From a checkpoint of a small mixture-of-experts model trained on Wikipedia: 32 experts in each of 10 layers.
Below are experts of layer 8 (counted from 0) of a mixture-of-experts language model. Rows are named up (a neuron's input weights, with its number) and show model dimensions 128-255. Each number is 128 + 24 x the weight over its row's rms, rounded and kept within 0 to 255.
Before each expert's rows: a language model's description of what the expert responds to. This comes from a sample of Wikipedia text that the model never trained on.

# expert 16
Description: Line breaks ending list items and headings, sentence periods and commas, and clause-opening verbs or conjunctions such as won, received, where, because.
up37 [181 139 139 159 145 147 128 117  99 143 120 146 174 126 132 139 163 136 123  99 112 165 113 183 116 136 115 127 128 126 147 113 141 126 134 171 138 170 123 112 108 146 111  67  85 122 135 177 148 141 149 139 116 108 125 120 105 115  96 126 112 118 116 119  99 141 151 119  85  86 160 112  89 107 160 145 123 130 159 146 146 114 133 117 146 123 159 142 133 158 128 124 111 155  90 151 121 126 126 116 120 111 118  67 152 145 108 105  91 144 123 129 146 110 154 144  87 114 137 119 129 140 100 106 133 153 134  90]
up38 [148 138 159 105 141 112 149 102 130 125 140 143 102 145 118 131 189 159 109 131 161 116 161  90 129 125 132 105 180 132 121 114 110 115 136 146 127 148 107 128 134 121 122  99 158 113 157 153 137 132 114 142 137 128 164 152 129 124 152 151 121 135 140 126 151  92 118 148  78  86 138  81 115 126 160 156 137 155 127 116 110 112 114 138 152 131 182 117  70 117 157 131 100 103 133  96 140  88 128 150 109 125  96 147  86 127 121 132 141  94  91 104  79  98 164 146 114 116 138 148 129 108 160 119 133 139 104 108]
up39 [163 126 110 164 143 128 118 129 164 154 128 111 138 132 151 101 113 127 147 135 172 130 112 134 145 178 133 135 127 119 138 129 107 103 150 110 130 131 136 123 143  87  91 118 148  96 106 136 167 147 130 100  95 164  68 109 125 172 151 174 100 107 141  85 123  99 147 127 104 134 143 106 104 140 143 164 119 171 139 121 121 117 134 124  96 128  57 177 102 135 110  84 116 110 133 144 161 146 167 144 115 133  75 110 133  88 136 112 201 119 109 149 153  93 108 125 106 142 125 128 146 133 141 122 122 122 143 115]
up40 [123 160  97 110 134 111 140  92 115 165 128  92 126 122 139 168 144 154 120 196 133 169 142  75 126 144  90 155 159 136 139  86 137  99 110 190 117 149  96 119 150  96 146 101 127 109 145 141 137 160  71 169 125 111 149 107 155 128 132 162 107 121  88 114 148 113 153 145 145 160 133 115 118 122 116 109 125 159 123 144 126 110 123 116  86 138  82 139 141  81 131 151 136 115 152 112 162 151  77 146 113 173 131  86 174 120 156 125  98 140 153 124 118  63 139  96 105 132  85 130 193 141 138 115 130 121 110 146]
up41 [ 91 135 165 164 138 119 135  93  98  90 131 106 111 142 135 163 144 128 165 107 132 104  98 138 170  91  61 152 140 109 100 141 110 110  89 120 157 113  90 130 151 144 161 145 118 142  92 139 130 147  95 123 103 144 135  98 147 127 171 102 152 140 126 159 123 173 117 112  93 127 133 120 121 113 113 145 100  97 151 124 102 153 131 160 153 117 127 150 126 104 116 129 112 115 124 145  81 150 116 122 166 125 146 113 129  84 102  83 148 108 125  95 118 113 122  80 121 163 105 158 127 126 103 175 142 125 152 127]
up42 [165 121 131 110 165 103 137 112 153 157 161 107 129 149 158  70 113 148 111 121 154 173 140 151 108 168 130 160 119 102 119 160 146 141 129 121 155 131 112 155 117 150 128  89 122 117 147 130 143 123 133 119  92 132 152 128 127 126  72 113 145 149 125 160 115 133 168 142  99 142 123  87 154 131 140 155 122 106 143 134 128 154 145 127 126 127 129 132  76 147 133 112 141 163  78 135 125 139 142 135 120 120 126 130 149  81 103 137 118 100 123 129 159  79 153 146 166 162  99  90 139 137 168 103 139 162 141  81]
up43 [128 115 104 126  68 103 122 130 145 127 109 151 130 159 103 117 148 116 115  98  94 108 126  86 102 147 134 131 108  75 134 161 126 159 123 161 140 123 105 151 142 140 149  98 102 146 146 121  92 122 157 128 182 110 111 161 157 119 139 101 118 123 124 153 115 113 173 121 117 170 114 105  50 127 125 149 130  77 118 100 123 142 135  98 120 124 153 131 133 137 144 141 111  94 131 149 123 107 133 112  95 146 117 103 145 137 147 164 137 120  98 106 160 128 129 136 124 134 150  97 114 134 141 157 138 112 124 144]
up44 [109 123 135 119 125 156 134 146 110 135  82  95  86 150 107 106 158 134 118 145 141 134  85 119 103 135 138  96 111  90 108 111 146 102 107 138 127  99 129 129 146  96 163 158 158 116 116 111  81 132 136 110  67 113 143 142 143  93 118 116  85 126 144 141 131 134 164 116 118 109 104 111 134 112  91 193 100 136 143 134 118 152 140 112 146 129 121 122 151 139 141 145 110 106  87  77 124 160 122 132 123 120  97 126 101  93 140 152  96 143 114 148 115 152 152  89 115 129 109 127  98 109 123 125  93 200 105 129]
up45 [143 117 153 109 141 116 183 110 177 169 122 118 136 149 160 127 162 103  85 115 175 120 118 181  82 136 115 128  81 133 145 128 124 125 141 158 119 128 142 121 101 157 150 139 142 129  81 156 127 148 114  97 124 141 131 105 105 102 150 133 127 133 112  94 115 139 142 111 103 120 100 124  97 158  43 144 147 133 114 141 140 131  94  90 103 126 119 137 115 135  99 162 134 112 123 160 135 113 138 150 132 141 101 126 114 117 130 145 115  97 125 152 135 155 160 132 130 177 122 131 134 154 135 133 127 143  73 138]
up46 [157 131 123 104 160 129  95 148  92 112 106 118 140 124 139 108 122  90  92  80 170 153  88 105 168 118 162 135 133 120 146 130 113 101 100 123 105 127 105 131 153 102 150 104 136 108 134 114 105 124 140 161 126 134 162 130 133 137  89 171 132 116 125 108 138 113  82 104 120 145 135 134 112 133 148 164  90 138 126  95  89  82 172 145 155  99 153 159 114 116  83 158 105 116 101 153  71 103 114 156 130 144 149 121  94 127 129 126 139 100 112 148 162 117 154 116 127 138 132 126 117 130 145 139 117 147 144 107]
up47 [105 123 142 103 134 134 122  88 147  76 132 137 115 172 137 122 131 145 133 161 125 162 131 169 146 135 111 134 133 143 151 137 192 119 146 135 105 135 133  77 164 125 138 117 133 116 146 101 143 138 136 173 167 118 157 153 155 110 148 103 100 134  93 119  94 128 118 165 165 143 117 128 114 136 151 156 142 126 114 154 158 142  84 109 141 131  82 174 123 132 111 145 127 134 133 106 153 143 122 132 186 134  87 114 143 114 132 110 117 107  97 127 147  95 146 184 122 127 141 128 138 157 143 138 114 143 143 148]
up48 [137 112 123 115 109 124 130 123 171 100 124 138 136 117 156  71 141 113 154 113 128  91 128 157 109 147 159 146 124 158 101 116 113 131 140 122 149 113  97 139 148  88 137 147 102 136 135 118 148 125 127 171  91 119 125  92 150 131 127 155 142 151 146  89 141  95 103 159 113 121 119 107  99 112 137 150 116 138 121 136 109 135  97 122 141 168 118 138 119 112  95 107 197 156 131 156 155  82  91 154 133 148  98 155 125 132  93 111 108 153 145  99 121 126 114  80 140 146 143 125  78  97 154 132 160 153 128  77]
up49 [151 106 146 138 124 129 141 111 151 133 129 109 132 157 112 113  94 180 136 127 115 134 139 110 154 114 132  96 161 124 130 144 166 109  89 125 148 109 171 133  84 153 181 122 110 127 108 105 153 123 113  98 146 117 110 119 115  83 171 189 118 114  98 156 123 139 128 120 172 156 151 135 106 130  83 157 144 147 140 125 141 105 107 148 121 107 112 139 127 135  91 128 144 139 130 166 147 123  93 163 130 125 114 109 144 105  98 140 131 117 142 148 104 138 113 115 132 150 168 177 136 143  87 187 124 170  81 131]
up50 [113 105 129 108 106 124 168 151 168 145  84 111 117  96 179 117 133 122  84 121 134 129 152 130 128 106 117 140 117 179  82 164  88 119 122 153 132  95 105 136 145 118 132 132 159 127 142 125 108  88 118 122 143 105 142 145 148 118 169 140 104 100 130 138 142  94 138 109 175 128  89 129 102 127 117 176 176 108 163 133  70  83 155 130 104 115 174 160 123 116 113 160 148 174 107 138 122 132 124 117 111 134 107 128  92 116 129 154  83 138 107 119 159 140 138 115 141  98 124 127 152 148 150  88 124 154 125 140]
up51 [157 107 159 137 144 154 160  95 107 176 127 116 121 133 100  88 151 133  97 113 126 130 138 135 151 115 122 121 117 121 121 128 133 110 114 108 150 107 120 127 100 130 100 117  95 144 104 123 114 148 139 114 100 140 139 112 138 102 110 123 113 104 100 125 125 134 139 116 130 142 139 113  92 130  73 118 132 142 125 107 125 130 150  65 115 171 114 136 140 136 153 146 104 118  72 124 157 105 175 119 157 115 130  94 102 119 137 150 128 152 132 100 135  85 125 164 114 164 122 159 124 121  92 119 128 120 125  89]
up52 [167 137 156 108 117  83 113 132 118 130 135 111 130  99 133 124 157 139 131  99 113 119  99 122 120 146 101 150 127 139 117 167 114 147 113 125 100 113 127 123 118 162 154 117 120 137 155 126 161 133 166  79 117  90 109 147 127 147 161 153 147 166 110 145 121 134  95 117 105 101 167  96 135 128 105 106 107  96 148 123 117 127 109 156 145 130 174 129 161 150 141 123 169 151 125  95 123 162 109 165 125 107  67 127  83 140 122 101 113 160 157 149 150 133 143 165 110 105 110 131 102 119 124 132 143  94 122  86]
up53 [ 91 120 115 149 111 116 105 112 122 115 104 110 126 143 139  82  99 146 120 123 116 122 145 156 151 125 116 167 136 124 158 116 141 120 128 117 161  97 101 122 133 126 177 141 143 133 116 147 135 118 166 101 141 103 122 143 140 148 116 141 129 138 149 132 140 174 127 147  95  45 130 155 124 124 121 135  61 108 147 139 102 103 137 155 130 130 127 125 169 154 132 137 125 131 130 138 142 123 180 131  99 151 157 103 134 131 117 119 130  85  84  95 117 141 125 120 141 105 173 112 129 128 145 113 158 111 110 111]

# expert 19
Description: Single capital letters opening a name or word, as in C-unningham, C-anucks, F-ine, musical keys like C major, after "the" or a first name.
up2 [168 100  85  87 131 119  98 110 116 123 139 107 119 162 181 148 154 121 152  96 151 119 108 120 102 170 127 154 136  92 135 137  89 122 112 148 166 110 107 181 144 112  96 103 166 108 120 135 116 173 128 138 135  95 147  75 153 126 116 143 122 131  92 137 148 159 129 150 130  94 122 152 125 110 131 163 143 136 151 140  61 176 148 151  96 129 110 103 133 106 113 112  93 122 134 154 118 155 125 134 174 130 142 124 105 108 118 150 112  95 112 160 120 151 141 113 147 135 135 160 139 164 116 133  71 133  75 132]
up3 [138 138  97 113 103 118 110 128 120 174 134  77 113 107  93 103  98 136  99 116 158 161 123 137 149 130  98  71 107 113 141 139 124  89 113 100 121 118 152 127 104 104 104  82 128 124 133 121 141 175 133 181 148 125 126 133 118 101 142 149 120  88 131 130 133 136 142  87 131 109 107 144 142 157 129 154 126 101 118 106 102 144 134 113 123 133  51 158 153 122 138 107 106 156 170 158 149 120 139 149 107 116 117 136  73 150 186 135 181 128 169 148 147 165 132 127 172 135 103 128 137 104 143 114 148  89 148 131]
up4 [145 113 158 102 108 102  91 127 177 106  78 153 137 124  75 119 145 129 132 142  80 160 127 140  86 102  98 156 110 117 135 181 118 144 134  87  70 135 131 143 116 154 109  82 121 106 157 133  86 133 162 165 141 139 110 125 142 111 151 130 101 176 134 131 126 152 129 123 131 130 112  83 128 172 158 110 130 113  88  74 144 164 104 120 101 115 122 190 125 103 127 124 134 139 112 143 158 134 140 139 128 151 158 106 144 167 133 137 140 151 117 135  99  93 133 126  91 117 159 135 125 126 136 107 106 106  99 127]
up5 [143 147 101 120  98 158 113 119 128 146 136 166 139 152 159 131 142 127 130  87 153 120 107 106 101 103 108 130 113 146 130 170 167 139 160 157 100 159 118 157 152 156 149 103 150 117 112 128 113 107  96 168 183 140 116 130 143 155 140 139 153 158 135 136 111  95 113  92  97  78  54 115 139 138  83 142 167 130 107 174  94 140 127 187 142 139  89 146 117 135 126 153 121 142 101 117 110 137 158 147 160 130 123 122 106 150 139 101 157 119 183 135 131 161 129 155 126 133 128 116  94 135 138 113 118 125 124 106]
up6 [131 142 130 159 118 111 161 142  97 166 147 143 100 138 146 138 144 140 168 125 149 126 133 149 111 163 108 182 147 157  99 158 100 130 132 140 109 170 128  90 119 136 113 138  99  54 155 143 141 121 108 126 120 118 114 168  90  99 122 109 125 116 110 126 160 104 100 117 120 131 115 180 174  75 122 175 130 129 181 138 171 144 117 130 157 123 120 156 118 144 111 111 124 119 105 154  95 133 160 185 139  87 103 168 133 101 109 138 160 116 136 111 130 110 174 150 151 150 137 122 128 108 100 168 146 143 154  94]
up7 [140 162 129 159 154  93 148 131 119 176 150 112  76 161 138 145 103 109 198 138 116 141 132 110 116 131 102 115 116 133 120 127 140  96  88 124 140 138 134 153 124 170 133 125 146 134 122 115 103 105 115  83 148 168 136 137 129 158 130 103 124 115 124 154 144 147  95 138 156 140 127 161 125  90 141 116  95 123 115  77 149 130 129 106 118 134 147 122 120 131 132 108 120 125 143 131 157 103 113 116 126 149 142 112 155 138 101 113 114 155 120 105 104 101 106 139 116 107  89 130 139 131 108 113  92 112 142 100]
up8 [137 142 141 140 120 134  89  99 173 155 134  90 136 119 144 152 163 103 108 116 119 152 140 116 140 101 146 117 109 135 143 141 107 160 140 140 123  94 108 147  94 159 157  65 107 127 111  75 135 153 110 133 123 146 141 158 140 108 129 133 122 115 153 100 185 105 161 129 131 143 120 115 117 176 142 118 141 158 134 123 149 124 135 107 137 114 147 176 135 125  90 142  79  89 109 103 120 137 129 158 121 124  95 117  81 115 138 128 110 145 123 149 165 147 144 135 161 187 107 101 153 129 154 182 155 135 143 144]
up9 [136 122 130  81 126 103 156  96 170 105 119 113 102 123 139 124 135 102 170 162 136 148 117 125 126 131  78 146 113 158 118 117 111 144 115 135 147 105 138 115  97 176 106 141 124 114  96 156 120 147  86 134  66 111 137  68 120 120 124 122 139 139 119 120 134 141 113 174 134 115 130  86 101 135 114 156 110 142 105 133 166 104 114  97 184 144 134 123 154  93 146 175 117 133 170  93 151 123 167 130 118 180 160 128 125 172 105 171 120 125 115 115 124 163 145 133 115 157 170 125 107 114 120 140 116 103 133 135]
up10 [128 152 110 147  99 164 112 163  99 147 105 170  80 141 171  83 136 134 154 106 143 152 122 140 137  93 170 170 119 141 109  99 102 129  93 150 111 117 137 165 131 143 148 114 116  94  93  94 146 132 132 149 152 141 111 130 140 135 192 117 127 121 151 114 156 129 121 113  93  91 121  98 110  99 125 137 131 141 162 136 136 126 144 169 121 138 152 101 144 109 115  96 106 153 114  93 128 129 126 127 148 108 116 120 164 162 143 143 112 154 144  80 131 118 129  84 129 128 170 116 121  85 162 117  99 136 139 149]
up11 [111 126 127 125 127 117  77 131 141 183 118 153  94 116 138 116 139 128  78 124 135 155 109 146 126 123 139 194 123 105 122 125  76  62 155 167 115 141 119 132 141 121  89  87 176  83 108 106 156 119 134 146 105  85 169  71 155 117 132 120 168 125  97 161 104 101 164 127 134 117 136 105 100 145 139 167 144 112 132 106 119 140 130 147 118 161 160 142 125 101 145 138 109 158 102 164  78  97 146 162  98 100 130  80 183 152 127 104 146 124 127 190 155  94 141 125 120 125 133 126 121 118 121 111 178 157 153 113]
up12 [176 123 114  98  93 164 161 143 123 118 128 108 167 125 126 131 141 121 127 116 107 126 127 119 146 130 131  82 107 129 134  94 124 116 102 152 130 128 127 128 113  96  83 124 130  92 104 105 110 147 130 107 145 104 122 150 138 104 124  94  91 162 131  95 118 137 130 116 102 120 141 103 133 121 135 113 143 136 118 126 120 113 139 158 103 129 142 190 141 166 105 155 137 153 153 154  89 121 116  93  96 132 144 112 138 112 146  98 105 116 105 132 129 151 127 162 123 157 153 103 136 126 112 108 186 138 157 138]
up13 [100 133 151 109 163 163  94 130 133 118 103  90 152 121 123  85 128 121 118 161 108 151 116  91 126 149  77 122 135 125 102 114 121 107 126 124 177  92 136 120 107 175 153 128 144  99 130 127 132 145 127 142 131 166 112 133 131 107  98 137 150 155 145 144 131 124 129 119 128 135  75 108 183 105 149 143 161 203  86 120 148 127  99 131 163 141 114 116 156 124 117  97 125  99  94 152 195 125 126 148 111 124 122 145 111  83 118 157 169  95 123 153 147 131 182 150 174 113  95 133 163 107 109  96 146 148  87  99]
up14 [111 132 118 180 129 151 135 110  99 160 102 155  66  87 121 140 104 140 145 168 102 158 138 125 135 113 117 176  98 149 138 156 147 163 141 125 120 146 119 127 122 143 165  81 111 164 138 137 114 105 141 184 102  92 108 116 151 121  89 155 169 156 112 146 137 184  97 121 138 127 113  87 135  62 127 144 117 138 130 133 145 124 118 144  92 127 139 150 125 173 150 167 172 180 112  96 132 119 112 114 114 102 170 108 148 128 129 155 123 117 148 115  98 121 138 168 163 128 143 134 134 140 130 177 120 137 122 136]
up15 [142 137 108 137 154 133  96 153 135 129 139 105 146 131 159 100 165 133 162  83 143 119 125 122 148 108 136 163 111 158  97  90 127 167 110  94 135 157 119 133  94  93 141 118 171 147 123 150 128 141 156 131 142 125 151 107 139 146 110 131 174 120 149 158 166 148 119 142 153 147 126 152 140 132 111 100 156 116 169  90 139 119 116 111 129 142 114 142 137  92 126 108 111 136 166 104 134 134 165 107 148 160 126 115 130 132  76 169 144 113  89 160 125 157 171 113 161 110 174 137 130 127 165 121  77 104 122 111]
up16 [118 128 110 136  94 142 110 162 140 119 104 171 127 133 113 144 110  94 142 202 104 169 184 123 132  98 145 122 166 132 123 143 119 160 156 156 133 127 115 126 158 104 117  85 167 156 131 107 131 163 160 162 155 127 142 104 141 152 142 102  90 101 141 150 125 139  98 105  96 141 131  91 153 167 116 140 120 123 149 140 134 101 159 167 110 106 130 127 121 158 152 141 138 130 105 185 178 135 154 122 147 147  96 107  82 122 136 155 133 156 136 163 158 130 104 116 158 116 110 115 109  83 167 156 143 176 151 138]
up17 [143  97 165 144 136 113 100 130  85 112  95 136  86 122 159 114 194 139 150  90 156 137 135 130 114  90  89 112 121 121 125 147 134 165 137 170 153 106 126 122  95 108 168 124 115 138 131 121 114 109 163 106 103 135 143 120 173 141 131 155 167 104 144 150 121 124 175 180 127 147  95  95 132 147 113 195 141 122 147 133 109  83 141 144 164 160 102 133 148 123 139 101 126 140 136 162 147 145 126 171  95 125 114 131 134 118 163 111 130 124  99 180 135 155 116 124 148 112 133 128  94 149  98 151  87 139 142 123]
up18 [163 149 147 119 171 139 168 151 101  95 131 172 185 114 136 117  92 159 159 158 131 101 127 139 104 126 128 116 134 140 111 157 104 110 112 124 110 105 151 168 129 114 114 127 174 148 118 124  97 165 155 118 145 141 150  93 119 137 145 127 152 116 172 103 162 136 132 134 107 114 131 115  95 147  97  96 162 150 178 166 134 121  84 117 140 158 119  99 153 141  91 133 156 102 111 150 118 153 164 135 112 111 111 140 143 142 120  95 114 123 118 148 123 158 118 132 136 126 135 110 102 141 162 138 137 101 141 115]

# expert 20
Description: Commas ending clauses or list items before and, which or such as, plus capital initials like K, B, H starting names.
up2 [120 141 136  82 129 148 111 134 133 103  95 128  97 159 139 134 133 120 134 118 155 172 103 157  93 165 141 130 116 104 105 104 101 142 107 120 146 126 121 124 122 148 136  95 145 111 114 151 125 138 112 163 155 150 121 137 126 106 119 104 162 125  96 126 167 146 136  84 126  89 122 179 115  93 139 139 128 105 118 120  82 154 103 154 130 102 101 122 134 121  93 165 149 170 138 169 127 165  82 119 137 143 116 141 133  96  87 155 132  98 106 164 129 131 111 126 162 129 132 123 135 106  99  95 110 163  91 131]
up3 [134 140 145 121 124 106  96 136 114 155 138  89 133 148 146 115  97 136 107 158 149 109 102 136 130 127 115 116 153 107 169 121 146  80  91 124 159 141 148 106 123 119  80  92 104  78 137 134 167 158 140 179 132  94 120 106 128 106 167 139 102 105 150  99  97 152 156  84 147 115 113  76 122 140  83 142 120 118 128 135 118 150 145 126 164 140 116 123 122 127 132 150 109 108 130 140 134  89 132 141 118 142 124 165  89 137 138 139 159 143 191 142 164 131 129 147 156 116  74 124 171 126 144 106 110  88  85 149]
up4 [122  92 104 101  98  83 133 146 146 116  87 113  93 124 105 121 159 124 140  71  87 139  75 145  81 131 155 141  97  88 134 155 132 121 139  98 110 137 110 137 140 152 127 118 127  77 124 134 111 131 128 162 153 107 116 111 156  89 145 103 157 123 130 118 173 122 122 143 105 122  90 108 189 131 140 101 139 109 157  73 133 170 115  92 105 118 120 154 118 117 142 142 159 168  98 138 129 128 120 133  95 219  88 124 102 178 108 117 125 124  85 131 144 146 138 119  87 127 154  97 171 149 120 144 133 117 133 169]
up5 [105 158  92 153 113 158 131 145 129 152 144 109 157 136 123 135 122 154 108 129 126 100 146 133  76 134 115 126  79 177 122 137 142 106 182 145 112 147 106 154 112 181 118  96 128 142 121 155 125  80 149 128 146 117 132 165 127 152 148 113 159 133 116 135 139 127 107 116  97  70 107 128 106 113  87 129 150 125 120 144 101  89 109 144 114 176 128 126 133 104 163 130 110 184 106 140 112 146 124 141 132 141 114 117 135 112 143 142 101 124 141 179 146 150 108 127 118 121 132 126  96 162 173 103 141 152  94 120]
up6 [122 168 141 125 141  99 159  99 111 142 127 129 113 141 105 116 131 126 171 163 124 109 134 119 138 100 131 129 100 165 122 132 114 164 129 160 109 116  93 110 124 139 124 140 126  87 140 166 149 139 136 135  97 124 119 149 113  85 136 119 123 113 116 162 173 114 101 120 134 149  78 184 148 110 117 126 151  68 162 160 130 104 123 151 155 146 161 110 111 146 128 109 121 150 107 137 130 122 156 120 117 119 149 121 122 101 114 140 162 126 121 138 136 111 167 155  85 116 130 155  83 113 114 143 119 145 123  75]
up7 [110 142 114 152 151  90 160 152 103 151 145 121  64 143 133 137 139 107 159 145 119 150 122 121 114 100 101 101 127 110 135 161 114 113  84 158 128 119 144 161 142 162 108 135 156 103 140 164  96 117 138 102 136 152 126 194 139 145 114  89 138 129 121 139 120 107 126 148 145 180 142 129 132  95  94 149 116 122 129 113 167 103 134  97 139 149 128 135  99  87 117 115 136 112 119 126 172 119 133 113 119 146 120  93 117 109  80 123  72 163  99 130  98 123  94 154 107 100 126 112 163 103  83 115 130 114 123  73]
up8 [162  96 150 124 124 131 117  69 116 151 145 124 139 103 180 170 146 142 131 145 121 174  97 121 120 145 149 118 139 116 150 129 123 111 116 120 125 113  89 113 110 187 171  78  91  93 100  92 153 118 112 135 139 120 105 128 133 115 168 153 157 136 114 148 127  97 168 111 165 133 143 128 125 156 154 151 136 123 132 114 156 131 129  79 122  99 150 115  95 173  62 138  94 114 115 136  98 146 118 145  58 116 114 119 103 129 142 103 118 112 108 118 121 115 113 102 124 156  99 123 135 135 163 169 119 136 172 130]
up9 [142 123 133  75 152 104 136 123 176 127  85  85  87 100 114 133 152 106 151 112 124 117 115 116 124 150  62 105 140 145 134 115 139 117 123 101  98  92  86 120  85 214  94 135 101 113  93 138 136 167 129 124  81 143 122  94 118 146 142 131 119 130 105 107 125 153 150 162 152 163 107 129 139 132 107 152 101 133 106 130 109 114  97 125 126 142 106 129 127  94 104 113  95 120 170 109 126 139 154 147 159 182 131 120  60 123 125 115 115 138 132 165 119 171 150 131 125 167 125 126 104 113 126 161 121 103 128 157]
up10 [151 145 102 116 108 189 142 173 106 176 129 128 120 146 129 125 156 142 153 137 121 139 113 157 107 117 136 139 134 171 117 119 136 111  82 177 129  91 113 142 172 155 156 114 119 126 147 115  94 138 122 158  94 113  96 114 121 165 151 118 137 114 139 122 175 107 147 110 131 134 117 118 152 134 120 185 109 140 147 153 178 114 131 166 118 162 144 119 147 132  88 150  86 171  95  94 112  99 130 165 122 127 141 125 149 141 137 156 164 127 130 110 104  72 136 143 101 132 110  99 135 112 129 173  71 164 124 181]
up11 [129 112 138 139 136 130 128 126 103 170 140 181 106 125 153 113 112  91 131 136 139 157 156 151 145 111 130 172 151 143 146 149  88 111 109 143 118 125 133 132 135 124 109 103 111 121 164 160 106 113 120 158 170 113 149  73 147  88 138 171 129 139 186 121  81  90 167 157 123 106 130 154  65 148 140 170 118  99 104 121 125 117  81 187 111 154 149 109 107  81 119 158 133  78 101 114 152 121 121 149 119  89 159 120 159 118 120 100 138 129  99 166 160  84 137 108 107  69 142 110 118 109 125 133 166 146 134  88]
up12 [161 130 130 152  92 152 128 120 115 123 156 150 142 106 143 119 117 161 105 173  98 151 148 159 139 145 141 112 120 132 126 117 123 119  87 139 121 168 100 141 101 132 105  94 128  78 115 132 150 125 116 130 137 123  87 135 110 108 163  98 103 152 129 116 110  80 128 108 145 138 154 108 161 109  99 111 148 137 146 200 144 171 129  97 116 112 173 118 160 149 115 138 160 135 155 146  73 141 138 136  94 126 120 119 135 127 150  69  93 126 117 162 158 156 106 136 139 151 139 144 153 131 111 123 141 141 128 114]
up13 [131 117 186 129 155 171 117 108 126 103 102 124 166 121 140 107 134 130 124 195 156 121 118 115 133  86  95 147 115 109 118 157 150 115 139 109 146  76 144 141 146 117 110 122 128 103 117 115 135 165 146 167 117 162 136 100 130 151 100 111 181 170 125 132 151 170  91 151 152 146  60 142 141 113 167 147 127 166 113 177 150 147 100 135 113 173 140 156 136 111 117 121 152 108 129 125 134 123 138 140 126 134 151 126 142  69 134 152 152 117 109 129 162 105 133 143 169 143  94 126 115 132 144 113 138 143 119 160]
up14 [125 119 122 181  95 101 104 111  95 170 145 130  96 117 156 115  96 187 114 163 136 136 146 148 147 117 136 123 129 151 148 153 142 131 132 131  97 138 149 148 131 104 158 114 182 138 162 111 151 118 155 165 120 122 137 122 148  87 116 150 128 158  79 106 127 132 116 130 141 137  93  94 125  89 145 116 120 135 133  99 159 118  96 117  88 160 155 113 128 187 138 131 152 178  94 124 131 101 130 158  96 112 136 110 172 119 107 150 142 149 120  96 128  90 139 139 132 127 148 119 127 123 131 141 119 125 118 115]
up15 [132 143 161 117 150 147 121 140 152 119 115 112 147 157 135 123 148 106 169 137 135 107  84 104 139 136 145 121 148 153  82 132 132 138 162  94 137 143 121 142  96 111 116 116 175 135 139 134 139 127 163 107 149 120 131 140 182 120 125 168 119 103 147 150 142 106 163 153 140 158 142 133 136 131 119 100 140 119 148  90 130 131 138 139 135 130 105 141  99  77 142  99 117 118 163 127 122 147 178 138 149 157 119 132 114 103 119 186 133 102 129 157 110 117 127  99 151 106 154 172 137 151 130 149  85  99  93 142]
up16 [119 130 123 156 116 144 106 107 153 105 118 166 133 129  95 126  97 114 127 204  86 114 207 107 124 137 183 119 144 131 119 131 131 145 127 151 138  91 156 156 127 146 152  60 135 124 111  96 124 160 112 163 153 144 116 112 132 170 181 148  85 118 143 142 116 135 137  88 119 119 122 122 140 123 136 128 126 140 150 146 126 112 164 140 152 140 173  94 119 176 128 158 170 135 136 173 155 153 121 110  68 132 117 103  83 150 139 127 156 142 142 123 163 124 132  95 124 104  87  92 106 115 182 166 159 186  99 152]
up17 [141 106 102 153 126 130  85 122 106  93  97 106  88 116 154 139 186  91 130 126 140 134 116 140 116 125 102 112 117 170 142 152 135 140 124 164 117 109 125 132 117 151 139  91  91  97 119 100 113 105 121 124 107 138 111 127 159 139 131  85 145 123 143 149 117 130 166 154 119 122  99  96 138 110  97 143 118 122 110 130  95 165 128 123 133 132 143 155 139  91 183 131 143 116  72 147 152 133 122 144 123 138 107 151 141 125 129 129 131 185 111 151 104 134 118 155 161  95 136 109 102 142 105 123  95 128 152 148]
up18 [130 151 138 118 109 140 140 127  97 136 114 121 135  91 115 102 142 158 135 151 166 124 186 187 104 138 137 129 141 170 113 146 133 123 120 137 153 116 137 143 120 134 122 124 126 121 166 189  98 142 110  85 158 167 152  88 140 124 112 109  88 140 127 128 140 140 147 108  95 129  88 130 130 124  89 119 130 110 121 164 112 162  75  94 126 144 160 139 101 146 127 147 148 104 105 137 173 156  94 137 148 113 156 113 122 133  99 163 117 155 149 133 123 130 106 152 133 106 143  94 138 137 152 115 139 153 112 143]